{
  "d_expert": 160,
  "moe_layers": [1, 2, 3, 4, 5, 6, 7, 8, 9, 10, 11],
  "norm": "layernorm",
  "tie_embeddings": "early",
  "lr": 0.00187,
  "beta1": 0.9,
  "dataset": "wikipedia_en"
}
Below are experts of layer 6 (counted from 0) of a mixture-of-experts language model. Rows are named up (a neuron's input weights, with its number), down (a neuron's output weights, with its number) and show model dimensions 96-191. Each number is 500 + 40 x the weight over its row's rms, rounded and kept within 0 to 999. Numbers have three digits each.
Before each expert's rows: "comes before" lists some tokens at least twice as common just after its tokens as in all text. This comes from a sample of Wikipedia text that the model never trained on. Tokens count by the router's weight.

# expert 1
comes before: ")", "–", " |", "1", "9", "2"
up0:559509477534466469421586521565554530569533434403548458501517539481552420460499442519459470469533522511512446497503531453481452478452499462472465555554503541527514498534466530500492559513545487499540574529496516499463460463570524493479541497472482541509526488596514528429475488479481513514
down0:498541492547539498509451510478530537542491494436519506491477511460473512454473521453518471515442475501523436471513467598553501457516521534508487463485423501470494541567466468454476518469435526518479474490421548529466545486485530526516520493537516540449533470458454449501487595492589454400
up1:499550494552557475469484428499540574533492503462519435472496482505496507491441535486422487479490514494489502479458533439564497536426463403513451598518504432490563517511491541571528499484546511479534522524537480465466530392502494447461487400560504534541453499598544410531473452499475482500
down1:522457529502490482551485524467506521525440506459526526491483519432473502440494570458492493516445529532469435473526423519553451541551520489523526414512465501474442549560468504448473558531468498499441518511423507566484461445462486530459547495547545489399549501528474383509408526528600528427
up2:475526450513504515568480527503554534481556483528443507513481513525528518434525419468500535433420527490538463532534471495501494523525472451512484487553531565504621538525578475516457493538504478504444535474506500556441497540546570519512494488451478438462477416534514515516443538479511398456
down2:485468500461506489508502479520463463544436542557531432481559472478456498475515512530486530592518464479526557511458528458505480524518471488519517527468504471474490472463536547500548501493500492489535482507495508478526540578485457512555460515440538568570512482522501526515497553461402513438
up3:503452421528506487522506495485548484532494458548496478466459505548510496483484451511474448485525522486529503482528489453515536551555512554511463368505444514553540527464517546501446477529520514473564507511531521501498484489585585492465506530435562489526566470541407467576469502587485473532
down3:592494572436514488514473449423467473494504498538415497474503518476558493509467468562431493539508499543498476447487479468484471458488541494461573561495541497513481464555494497472502497543485534500560515505435429483529562546526376577570517516552530460481514486569464483510589482461499575498
up4:537495476512526426518583470505486500457512517464528472593508496483465509512518439496514480498487529467577508517553438476536490471472517509500524552493477469521516566426455489437518510513494428507518544535510601466472466475549497504488539498533497513494519593493514473593456462469513459544
down4:516506516479531537520486527511503480501554490502547567434503455506521518476501484558472405515549449553495476500463489510515454539444497491518503509476474450492463385460549496524518475578527522496560495502522570445455466439491488517490491480507473499512505501518496547516497419527463502467
up5:465570547541515509445574454490591506562506476532480466512520520551481562467539533468478546507556539500487472490510498548495467519513461535504496537544485472489481428509470502518562528515460438466547488531484548527503454399607454512496479467554437523521498476433561527519522462505522477544
down5:468533551546512475531460487567447533553416506484532486494545489456506499517489515478463459532463448479546465512481472460482546513547444515522541415517411512418521536520503465444572559477488472475483545482419441472585527546509420500466525457463537474481504573557536496546455514572533563475
up6:515548444530552512465503529540461494476505492454510524538512439447551474461502528456479509446487509488591471574513418476525466483516440532472499564569502595454477502496558474507455543537475511525481531534502575497504490484474470543431492437413463533505500460429494490596458486482466473519
down6:542544539474528484491489449510462533442546514540495460523533483490497440506547462556506446430530491486479460559481521544462479560416496484506541540395512544516509427476547515518492501551470465375569482513475536533474470445472479513514509554487453481487512585523490532534587459442496503446
up7:496543499557533545460537483543462516471524534456530505470487439466496554446506440464535506471516514460553475537545444476565454510485485566532470469513461579484563500490484524462543464554490504504463546497519551527487459486517457521470508477506479570555559461465507490554430519546458422559
down7:514469480482500485505509469554547544450567483523546517534600444453527533536510490520503532499544485431469551469402529512410566539545531467535494479497532484487397533465485505536498554513527439445543498447513489496519489480463529501453450427481463485488443590541479493415460540530552546422

# expert 60
comes before: "\n", " (", " is", " in", "),", " was"
up0:567497546505519552477488450486582534470508507487511515584465467462553523485491503488468464540461536548577473563546382410574431541458592517527543454526481502441542442467433494455512575651486509453485486523531515531449510451525542482503500551453546485471460537509545470573501512471558532511
down0:480497492494488489474474500462567553387493413463468481520556472479475503497483516493486529508546476505433472488468526545501476502552524463477575468563492557468542511501544468491480521470530531435530525533530411488565545456535531505539505434519509455568415435546503543481538514516466491435
up1:480477468562474474555555520485484574449483478449516522499546500454411510516571494530522551535462571463556441475506487482478448518492491488479515463484530515393509463523508492529425479553483498482500497501516579549477532490526509509556453439431516535519448532458465447541595457520515483543
down1:489477521497506462577486476492531482557471514512479504567494473515535490431489402516577417494567493491450530455515483498555540512508512491542509496500526501417428451494469470437482468492418460540556438492401530499482597451517545498431476456499564455536442549458420550489474511523458438523
up2:490473494517505534483486580578513501480519545478456515503526397497486497497502499471628564417416542477545449528474525429432511523463524439423469498556417438483465461478448506449547548585527510476447447454486514476481514496512507477510502499510526469521448534526506496567504459557471459516
down2:513545485579471466518465501558427504529464506442460513524496514461479465557483492491456485506524560478529504535496520446452459541551452526440566541528544537546454580486432530484491463482502606498489446470472577577479461463397520447392507484467483536528456496492541520532489474463487574534
up3:535512534470529515488480548489525488463458514524546450533458513499526511505472466561453480482527496600486563501542465471509490526518377466507561426494462495481467505518543520510431500477463497476512561495451583489428515488456463558513506532505534522403529457589424525465390515599399489492
down3:462505464476490493552432511474535507530509462544557460510502581589605463482538531458461543462471456532547524551483491465522589536453507478521416525486486387540526486465475449387566494545496521467394542510493520481518521519444517495463503549483471452495538485520486455530513570525598545461
up4:490470494508528442387415516492516486455503502489461493544477510429473495532453475448500528489523507499576503559492464500489513499485477440464453522481482484506546504523488480469546531528567508477388510508481589514464465465487460566511459514504476541501521515464462515490469409565517623538
down4:579487480530427566480407537496432489527544561479480470518491497476445394510467567504495519507473540549461578492527521477535535508516529525510528498531499464485439518510497454517476523508425490521470449549508567455402461496473512458504471496443475499459513451552480530487490537530533501483
up5:520556477503477477533522567483496490473560455500483515479500446522430481499471487518451500483484501532443426507511498425478464557515489526473474489470487552464528456525581549577363485479493529520490504503529477524478491479531467540506529508533451592451526422522456549467491437504425498455
down5:453493503519522482517420454528541461494560484505486441505519458462585411479501507539478516414473485460567477526429529505551508517484491443478455489514544573542502513433492477486512505434519526549458541459389538480430442575574461459471467509469513424509543465486487508506474502528502543510
up6:576474539491539537499593505528477511509516505477498495490484496527464496518533568443505502416507543587509528482469500498466557529525544533525496497508462419519547506482437492488514475546483448495441454504463497541471518516509506433469562445493541393547540526515467541586478457537410467515
down6:376460547560482421544442514435505573495455530560455389519550462553482542563490535481488469523518486517537536513532515509554524523465543405492568446502448507551432456565584520588524548473422468520504530511560515447523505486503484530483501526470513480477458463481508504391499494512486545518
up7:443388500585427493463533543527534421445497469421517480501563476432439479500457450491540508480441564521544545538503493571484511485470480511511522436544527513493554509526531529561485571509543491414569441483534455498492469499504442495534543569487450520508524508534449557495500440555509535480
down7:460576525499524543458513469439485511441521522474485542446442530489458463511450459599453513498538512550423468453501507413499488512459406527529522535514525548519482433548494476456501472480468521522501444497544552535551516536531465496441477518512537478562534501447509508475422556557504559458

# expert 56
comes before: " the", " to", " a", " that", " in", " by"
up0:488579537475525564484472470577509471480512526493538517462467524473521487470470459504523532500498561474565504553598451471496526518414503494509455477496397504477494484476556581487482553560511536485545464514580551433544522470426474522468512505519487522407445525501518488547469475532474532526
down0:518451522460489488476523562446462535473549458437545477544463459505520541495459481507558521540412494463528507580495471497485512511521456463550447549519439474509543482478510546479544563421534519519462528475504514469523547506563528573488567435469452556560519468425582464468472490494402495559
up1:555469520547530482515482483492564570432493444470501540522493473459518474454499445489506530421510540478465454446578519529555496526495517471494545572541475492431465466519511481466471528536445463534482482491559554508523469450471395615497505527512519477496556472549498481525486490509490567528
down1:546476517499467426530510509408572483460471483492494497610510479530440538592558487532497451485487469525468538506544432517539508520447616534544450504462463499560464473477468528410453509522454449552496564539470447509436479410552472546553450431513530503506456534496516537504491525467499614545
up2:505530427517477576483428564524565509547521451529509438511453480479536453492511474489455452450574487451538472490589502491472541507497531474514505484509495525483489420439506458436521538537422471519472519437453523502577397474476472577445500525530515525509583521443493469504524521555564557511
down2:473486524438430494557526513512405484451490537475501483562532558516443535522499490486488556517458539443514492482456410450500496507469544445509497515463484516458519523512491449433469487491561513531528445508494526486563466506549516474539448543459483507481520488524513442473524555405540482548
up3:488497462573572463394478552531488543402525556523508472487465462486521498436472528515508494446559494526510548527557514470559497515554455515454560520550515487530455409503503475469511566515454462460562413495516531559494395505417499520478550438478500487545521547501501520496496519512527474535
down3:521479552472475496494532488530436405539489483513506462524479502431571522495490552464502511544567562533458514450526497508490513462515496440499510523512562526517482519479518565534464501602490564398466476469505448476482496500493488514479539594477550433512513513488547499506484475514443465532
up4:540492417529568502497542574546473503560545458493491498503458436429554500469503500526491492505505507487480563560526471372466566486475493536463544449514447500518465491464511583456491483545476425498498470528447502462429477471562499512459547467478510474453536486453478526511447496535525452490
down4:510530468459503539463505465538493453505466548502438498399550463506492548531481561479527481513479483486444417461497559546512487464548487402493492457519491435434531415480563456502500489511453462472489462480474522536494526560476462443579532533532454481501447543536479486507489478520475545490
up5:540454487522510508500519462489485479467550521422519476472490527453453484489514519504426507503510507482498467521467507544458540516400424406541487479564530521549460526536441547507511501511464458502470493513494542551482532440484457506489437518450502535552512542498543515590496503504468514519
down5:482551475466519443496507529402484516475422474484468459566487518515449582559547540432510476491500439542446516533535470526524464480564522567534539449402461510412470502438540441446483457477499525513516500510527556508568566462519498462460547451502497547492522452560510504442536444507459426485
up6:489395499497485530438467492499476558498514503524522513503546458421557540476443539517472469547450447504625431521531491500520536460524434487568518498539457474543493447461427454506495516523512476425505477433458565522513538497543534459441484457515547540527544514431517513481475468458538466476
down6:496519438481503492464497568539519510508487566465525456558495518504408472466625530459510416554538482518456481515496508449480482554510473490471456484489463486425501532567550514563468582482529523458492439508495454497454451545507536478479531516527485498503549429511492485431479482538527485587
up7:524576522531593542438495524527535560484470453578524414527446471472417476440565506566508545426467486568521465546522479467491552515467582484525556536522513479520444471509535473528489480532473519440518415462528501620481486468551482518507497427527521464523526454458487402528405530536532455498
down7:537545534522471500516592463521522475424528523519508487550579474552456490436531550457478540507485471487539503484510498489555497529493543405509467522465561455490505479374461482472494433494435472545532521442569534567524481505508477481560468446490442540465447516437511524476490469453499417519

# expert 11
comes before: ",", ".", " States", " and", "'s", " of"
up0:513573567450486507516508433503522552494523555535488458516508455512592519505560468551497507499436519497527447575530463450485513523482517518539539454513472549459577463519520463511514489571489449563508478542502545519517470518547480483527484548430505480455561436586582504519531490426567537494
down0:471498540557445518526521540418486506541505489572464559519447421516443450566533493484509546500563515510544539480510522552494474532549428563437471520479510461573502565449492458514493420496511575491553448495545468554476504492492459491477532499452534475459413470536502428488503544534540420464
up1:530422548526503512552485545558533547478566388500509489497503395534547552519484515412432479535533545559432452561542542496572522479471441551532476508569503522481468513501511533504470513546503444491454498516465528501557541478494376553448464482467514467511513537532517480561403524484535497459
down1:397514526534502484500468490506476445525439466515530545446494472523408539507447462425518457517542498462531541538499447543513541530480524484526474450478406443493522494523572543572482512504552542507528537509597485515450452434522464542417495513488494468516578439513577494487483445535467512477
up2:549519487463502556520484473500562492531492505488507489467524456425443462484443504453436548479469550456439541643479500523497494507478503497474459500519520508476541419485509509502495529544471499519484487510516576483534549455594453526502482501440478498495461506569551582489503512544518496542
down2:401494500591536555503494439557491512569477484491468524485508495483530474509431472475538457487406463460544476515473493546512551568560476484453486455511487572471490525441486418478487551490463495561496516525490427544464490524553524459535473444539517514525541512478497430487426529563478512534
up3:517503585511510495465508527509515468528554500518514490452509516457482543486496467519471512486508513502532500432506438496517534521547481513500551546576518509409487501534521488424495489531470487421506470523424515473567515470440496529505447549492467518444530515462483519563480513595518438568
down3:518523471448485510455516590524514504475485544499470504514491575511436467414494497411552530526546487485490647462454449440491484531459481540440472458463487467528456485511479486593541462495486491503488491486566446549483527465503452480496532474476470566477488476575444482514504398514508406453
up4:524494427542436503529406480483557452529541445560452493535493515555477440448484500473488545508434544590516523518467468480475480546516527467446468387460533520509503417490508486547505498537412534488482492457470527593540473533546478524472463515475531494444543471469478521548563389469544588459
down4:463466428440524496538535617473547476569474461567441452499518502491531512461506433426459504445525491523495510455503446490551550504537478564501557503478527482541459545479494482439449483507568559449502510433536527578474517531485492531536508477499517631472515448425530517496542473552534542519
up5:546513509505515503497487464436451500509507454485502484491558514463480416465596506484479553496467510494497500558486456508485486529574547562538497575534461481507410499503538499485485604473498452481504498537537544555499517498500489464419505553520540545496475493474479467602487487520491433541
down5:480469474511433425501453559446568541510532503522506496521550485529515515546550562498510552448450477448451498503485544534538525513427513478450530530466583542501528521438516469481509499495520467465512454447530459565519526525519503548595473447441540534590550493439470508474407451527455500448
up6:539489511471488478563512479509527440559540465440516455522505509501533491467507435408462510523547511527500433460515489510484528507413466515491516462453517516484515384588601519465459544522463519413475454554491497558553498455523524483474501505446543500554482449449478509498524537494489518471
down6:442431485507446455451507528493485486459509529485450541473498468542567551490516455577504459540483552511446541460435517503505460533570516518501517486492471509570484451465447485500474534507499506497512441550494530411540395510587523516380465477545497550493467500457550487467447515505561484581
up7:560477490517491570456488548504570496538575492518487414566437454469517473488482543518491581505513479452489458517522504528499492554488492478500601485591498447434506536451413532515526469547528498445489428521523492521430507486525508455513500485538491554443542431566450468457472507428442595575
down7:483497621469534486534446476501585487514554572463451551446488452501468480483502458444513488478514474513493499436531513458430482515495462492485515534522513519470449528499457529507442500433499575489574523478447505535546428489496503494530514536439584429523432503552507450573466510500563535581

# expert 39
comes before: " of", ",", ".", " and", " in", " for"
up0:508512496463486545469559523470496511499514466458466488558491470494454511471500475530569564458529486538496524515551516498494509483474488458523433570503449500531486514502500547537488525602491523474541425472548577424409472522534427556479503477535570550479506516566445478568475460542466529475
down0:511568494546515545440404552512442524528486510501491541556517525586453507475500554491474535477557417462442548416521529429435459497515511506465464542500432500475454502528464524471448564531444474492427476542571446474501481548469521437528481513517523574483497443476515473465465510521493534470
up1:545520465531520475467541480492581549491529467457514442533508517490543564528465505470548572477515542569504515543546581491439531543486466481532543546495516537478526515581429451522528480555502472470534492447565567384500545480465441555527581473529527449428563487561454477434522497504522553561
down1:583560503508532502460515524510555505510458444506510545523445507569540530557473482566525526474554541463504431515480421467466503488516432508475450471423465535485494527473515496518455501537588512466475604528498511478497491564519477527536524497468511449514421442509557461464489575512421478513
up2:535537488516491489482491477533493475504499460530522470484503492476501425433572498560430494495532501569478548480485513497556486478474563457493550485470504532433435486450507555534483517503494415534559464437522545523566521513522422542531415523549536525510499576482498502535503498521451453559
down2:483445446526483476502447479558487439475492456533423568488508502504480405494492596471482524489449544481499493497524500508547460564463412461490518593511473502474484505468551482486562536434556504468465503505552544468475527524448499480460537446431522599522537484489486532516551442540526447541
up3:522501513499510515502486471504501408500533498511486486583496491515442457506519492517500535506524476528451509550573494541484470525552568412519512517518515413539494496526473490494558557548466484484546496445529496469642584508478481517516453500506457506454522515513554526548508490549499486495
down3:419563569485452505511500420481456486455572524484497503390524476489518471503504503606560535467504522497473472522530548437513506504540480461553486477471474532452481527543541500509466459491474497524493443445610489478462487571484448566505551506514468495525544550507521494511478443526526479527
up4:508467536448508459505476496436532573549480565490506451531581524576511519470514452540481475468447506493513489517511483491471439523536473513515499496521433478562514488483481437462495504470525426502509448496517543494459538480486461483493526510458498505512472468513575536639497512581500406561
down4:468490484514424530497496384495554487497573483487483515488452531446455465507494538437571473544504451513586567506550488457501549522482525468499471514563503511455603445519495545494560471517433473464472476578463404520517509430504519556515466506502495575552507543498556533583495523529483533464
up5:491572507486458530430514502483532474447482535532450482528447495462451451449498529536488518503500512413510481480496469474441455540470466531533531587542502488455507514525556409502474547516486508449512483466481535473442483493463475439522488458474509483478536492507501498600449464575476473568
down5:508480498552521492455523492443494478548478469470533482522557523480539546571463459536479534551582519485541456469461435534466550479470453510455476412470540448465512475509502498481468524463481403504437551455499451455531565478547540547510481526466498581454505516529562459503553579508521543406
up6:542543554457532520522537547511448533490524439410514483469480462458443532436497518478490521470512565492493482538479517510537489491507559496474487478451443521514480452505588490566482504530440480481519500487532525538449491445516499565558484509511519504507482516466517544457455455568498410497
down6:495486538485479485605436551503503505459505516523490518500527527513530472511498494462465516537498509532479422452521469552474482496478500525503478494517494549515426536413529488457431538576537547466453478516504519527474487555524506497535530543484600507479516487526472459505544480480500574471
up7:543543432529469495525407571468508457486489520497469469492486500518420468472531498570498507512561523525532468493485515498443497566482510468428508439518456532483444428504520495536445555523544496482492509482493578523499474452492473637535493515509552491502520454430461494478422461560497461450
down7:510530515512453508478493407433489511579524473451463478557413561529581550520491534533474486453456457496484532496477498519445473486511481500493519524512517467478510432505513499503476466538467486526395467503500436560508522560577514495468499509409492519560479499521470485490551424522540490467

# expert 26
comes before: " and", " the", " which", " but", " a", " who"
up0:530580467528484519552465506456489540508461437486524525499511414498529479426453461523531496510482528526538519499520542453582515451472572560510493421506512524481554486511529420442481461529448532463471473520452510556522395476501509512498489498470476515506482510529460479497571521559536463507
down0:500463533538496474465507509518534470511458574550484502507481472495523527455489482547501576527523507535458490530516445487504463455561484523509405516490533472464453540466537458515471509543481405500490484470511522501515537443475553380490534550473454479498539571519437463532500532494397507477
up1:541508509531562489481465467497503529477519461517567457552520444487568425522546504451425441503502510444491505576506483526479447514483517497478540497504426521480522496411518588494493564509525443529475517554503530422454409534470496506378486499461518528438545488512488484565468468514484572577
down1:515520535548507539427505496488585579405521526502515550469486500485491466521501566536481480459460501485523501474501397453461491507509430458484401489392465513462447560388500496532521576555463495519444488391488485487507523468500548519590533449510471545567525557549423525532489513454463447530
up2:520539508508527523450524605440531432387496507543507493502501479470464482539495536544471523536507497519553442492468516461558455573499446523552508514566484489515532501455578538469471514523506495432445417471509571515518562526424483474461436540508491513483411579525513494538490485452474467504
down2:517427499535531491531506443493476457438503501451508499470487546460527552514525459527498496457421480470508415481421442540357443488453490504520494430482456507472460470510494535479562521577455453527554546487520523452554512489510478453416535500464545561495553538509559521458504484505514569508
up3:522481451555481434579449525451581527404469466510498514481446516465455468465521453417514472431566550425487416546564456484479556493508446490487583476512483529469524466539505458462477493532455411508494495525504514510500472510483539558518534488508510521458537466527443504526557512484477546505
down3:557515455493506459455536460532433458469478392509452475508517532534481564509449509514491513503438508479536382561453522541461496452479525511450425505464530472487475492445477498492477511527515529473450476519415481537524526482469521529427474503537400509456543465520540513522464502492467491495
up4:497502493513575490516501451457564482522501483534507517525463496433556535487447560458449477495478532505538497543504472444471503511516510500536546492542508488519473434482475504526434569500467421473385473474543552455488404535510467494486544519451482532485482509517475494522505558522461442439
down4:502462467503483483478504573489521446414488441493506465505535510430513568480505501473484498528510473562481444443445531449477512476519498467504446484501484458459537487466460460513510576523457532450483515445462476498554512514549551547533565534571437469550466464491438537478524514512459462504
up5:517521448495475570494518523464520442505535468512456562472532473564428569457417555540449510474520544552450449477500469458495455507494515505487449512585544468489522429481486460491448500595527504442506506524511523484500428491447448577476502543528514480536478493511497531495502510496484540504
down5:578455542544544553499452462419521548489531478384513563565528504474453535472464511512490500466449520482481488492476517446546477501485545534461519442529529511588433558438433503520526463451486540511481495478487457444537490489429498531513487501560429539490482517477530518557545479502501575481
up6:495485460513540497505507532482549525512502462467573482475533502486504383472506527403525527490525529498469484527592462490511448485515464484491525494521478488547514522478501492528508491483484463553431482471575523487482434507482514567519472473489505511481546426455436521524532447501492539476
down6:496498507577572494422454503523540440487485457483487468544565534460459511513532523528484500521534488496513494473548534503488501445434517535463408445506463464476435538514476441538555509527379510515502521478492495592498534506508571559430529507548432566490501473518466518550503533520448428507
up7:519496464502536497508455515453529501501496480500517470520505472479515466473478523467530443486534602505513424529577486408443520470507457578509526577538419557592480486486470457438433479530423405515458468496494530460525454523451496521552499450495556486538519453508502516507492547545426529457
down7:516445457550427512497532515495503480495484472512495478495482531500468554448490545456489471487485514509508504463483468497467526481515475471524425475518468476545452502465375448548513489570483471505477516500406475478573546483571479573530599489564456508499477486538433518496498577551466424466

# expert 9
comes before: ",", ".", " of", " and", " in", " were"
up0:559531509493483470472556583488560509462511439457532510432506541434536480489500452481523572481514490490447559492506494491570455527522460451571493466496511530473497504491420500489485556571462436450435518321496548559602464457514492529489493493441499473562552500515493491557514520546486535490
down0:449514453474495503513459492496441501472527476498496573530565490458491490487508571415497458508479406505580561458574459516534536501540475459530458551477467505495527519534508578490491597403514473447459509552508477498434531472472465512440489493564515478387497504540530518499445482490471608540
up1:536474535488487529465551411550492506474487500473543562537530488464523441457548480453530482498477506472539533507499433493532569508527488465539540500524485512533507477509474532489525531553465497502484503571508485578541459442503439442465419537534492517582491566475566490517458539522461545499
down1:500604582466497479397496517555456523516489486439484487486441505521523454443484538447482482582490538497491519548475544501488427462506516483507511565477473476493491481566483515488460527517510581445525435477488510555449539508518528495450488435478548489438522468539470560419537449534500521474
up2:521431549491516509508448467450541466504591462468403525470467478453512558483525447492538433439526508528562541465585534507450507508498548479499462406533497500436475442510464577533494573516504468502515594518543569546514480471476495506543468550460544508538509405462454513494512535512495539489
down2:540428433464527463496481486428433488490560472551488434501493499524519517526553461425459524517441484512478425564421515449577555557530426517502443487482502450510469480440432484506487472469455515504484543566512542514470522503542517505475474465544475495526455488447548583512550542514525596525
up3:573534528544491513486543515463517443524540537502487505471511512488534533484504469433515505484568498515451504551515495495569584519506462482426523519508523575470512489543482490609508537512457481455526515504535505474480522380452460504475437579495553448534469548496444493479434469506523516492
down3:468511505531522532515521435474516490412518529496529539481457468484510470557512493516514552510549447510493529512441515531482493409482480528464409526514442513569442448525508509504506513569523434499532486474520487557524506384454461553542477519539424431499447483443492492457557527471408527438
up4:517451457505547553476480529495583575515527410556585455505550480518551503456503536479501532511510470487490525490537481491473467522544578497538468543561463571511405478484458452451429502506422566494477503544518575533471434505422504509515480447426456498580578445565517480520491441503559507419
down4:442507511513551488526455481596520452550523538444517488486484409516590531506482514479485491512460448462495486543556456440499518505550548551517428501510521481457485477478463499500534582450571464452479516465513577496563542463549530547533530527485443473509448529525506536562515501441478444486
up5:516481452583570537542538473483489487516566491492428521417479494400547447486499477493493475496521527544550420511482418498486481520517546439536505499502445469498574593421520547559486520486550520456507557472516520526502509407476531511500524438508490552483482500505518515483496499393544480466
down5:512508495451422553517453515497490538497537519462541439542478467557464447501500471602484591446460555505463527527529529446519468484546528416466492549514515520484478480540479421532492483548517527473443570444427550456556497547503495543423583516476513524546480476522565446508477500516543526511
up6:527555527542508494447494490463495420532573458565479470450460472527453559454514451449489521539503514552477474486467431439532480545489537424487500444480519516475475456531523526488460496497504508407538532453508512511540564468500492484437495488536450574498512582531546410492544449509506577502
down6:458492457479435419464494526468487516513478486483491422510480473530540562629529536587451539465515535508499473600523437440428448476503501468500474445499451465459482553461508481525459480577524511497420502507515564510456536554491470526453522565513517439505483469537515536462542531525559530519
up7:476529542539483487473457441519523539468513533532456501486495544453532532460503467517562461445445584505491545527581492453546560499380547399511491498497476475460486525507555503501503536538553521475557488472605519482505467445501489481464439555572461486482513469515521539494510519414499548515
down7:519507528531505494526519475540500502517580497532547501475467491466487467495607576468495486494544516532422543502508515496499516447482521503479488458479576469529477532500532518516509504566494465504474622483588551489442489525451460491532488395548527524465470518491480499476583405532530543534

# expert 37
comes before: " the", " to", " by", " be", " in", " a"
up0:536483457498552503466487466499456520495514503477571484489517535586478522492452474457514559508555501512477515491466511468512497523417517467520477529498532505463527432507514555539466525527456467508540524473447526527531536440522444524527488601407561409430530494467546496455436480525455534507
down0:473506507520528500484509429498482498426502441472492462448511513536424503473531545494475511487566418565489458502495507533548510550546571537554464536508472477503446523470452497509513454533457544494428457438483484484472444442509502513603512466522514560490415523478494493503493523497479570506
up1:553530466458542574496483527581546494509456410454516602536603496450535556463465477522547521515491486506569482541535518441542510526536569522488543528542478502482458576517540498533440540578500536507505496508466438515553517478434436516480387467507584563500512511439496501531466466486434525559
down1:406513435499513474442540490480497518493556544461441452473488452453522584583490539467468540585525493540525468428503508438526478530512471520468489543474392468452468440531492463525511489504475489573501419480490464522517476443463524466549484569406512470440463486550508533458487488509466532485
up2:557451585497488465468420516534520507516546507447483505456454477466502508461487492480512489470556548485499411521502499510511558518497431525449554460497501477463517421458526468501467568559525455503546550471436508462472464381539512570563486518475521581489556536422538553530502532480485575447
down2:532479504492528459477521496535388580451506534493478571486649462482475527506499483548475520535560461479481456539562520524563483436520497505466580526522522575541472428464521515458522496536496503546546487493469415524435527580475447454492498510528557488528489575509502543488481481513491442468
up3:519531508522471582405575444506454446430549484472479514495482483465481517461494500507466480487553533505433525476467531492462549594484541540492478551490517518460525443441523484517480561525542516484474545427452526452502468408520446517501575486520515467460449553484533436571494430584487520517
down3:481489431511517454504436494449510488477471498541520493453490499476532478549558507494439392541472536519533539546494479496523550479520513518534541493468519568540556601498529528461510474534484399474499444558470484476539508516523486514418533554448486531441448515542433432427465502487550466481
up4:539490506512487470506502549392538527546532458495436538546502472470553510481444458484521561490495522536551523541457456516521504559459500534436517441502480492490458465449496497556487561581488505489479482476441581470567485454521481544466519554558537583438506457519432553469470544488504595546
down4:489498478487613502469533440485485426577469526476546502452463478461540431440536457541465497503472563498526513522455470463429427492521464503548483502470504436503476531533543524554521494520464497453499540567583502521529541487402460514501510490542496445474480509542525501484538486463503514537
up5:506485508448536445481423522495533523515518533519557495518519513581481457463539506458402474521478496478588464521509454492493498533474495465538496503553469511476502528527557495552500539591500504433495529529494502483540501467390456458498482549534491526435535400487507536570451529434467544555
down5:602562443432510491494549521489576584530518490516509482435578495503450477516546473502528530439514481470527516430444521422510536459484483495517499486461470473475583523456488524498496477536471494465484501498472469478496563466512486512491404490464516529499493500519464497528508460452519496536
up6:488470521499551502461524432507530541485500482500415529486453448441560572485539405442443549475477524471523530488508470475465585485517508471418408512501459523470536515497556533495503588575489533485511549474526493473496473456531526482539535466473514578492516448551476529563486461452501498499
down6:481550440448530511456442538512548534534477521605500491534539443518498504522515527570477495461527505539544520444478503467517535487537488526430508480530482490537487516467493482513460533473590534406473464541528476471545430466496547527523551502479506478498532515530475501461505475540502479487
up7:540514495566492451539496504488535449438528501440425619477565516543492521402503471487515493458523587573456480495442420456529576547460518523522473433555561501502517468505513520536485497526466469465538559466523483511513540444443473498531504538529503529457481428499482488437505484489434543500
down7:525498506409481521494530547536459509416472430537500448492473539530471546494424436469525530461511432522440452515456531461533515435485559507443490554436469499505525550436434442544383489504453493512529498532423481538486433492570518532537493520514520547528508469508437518485500521482453487473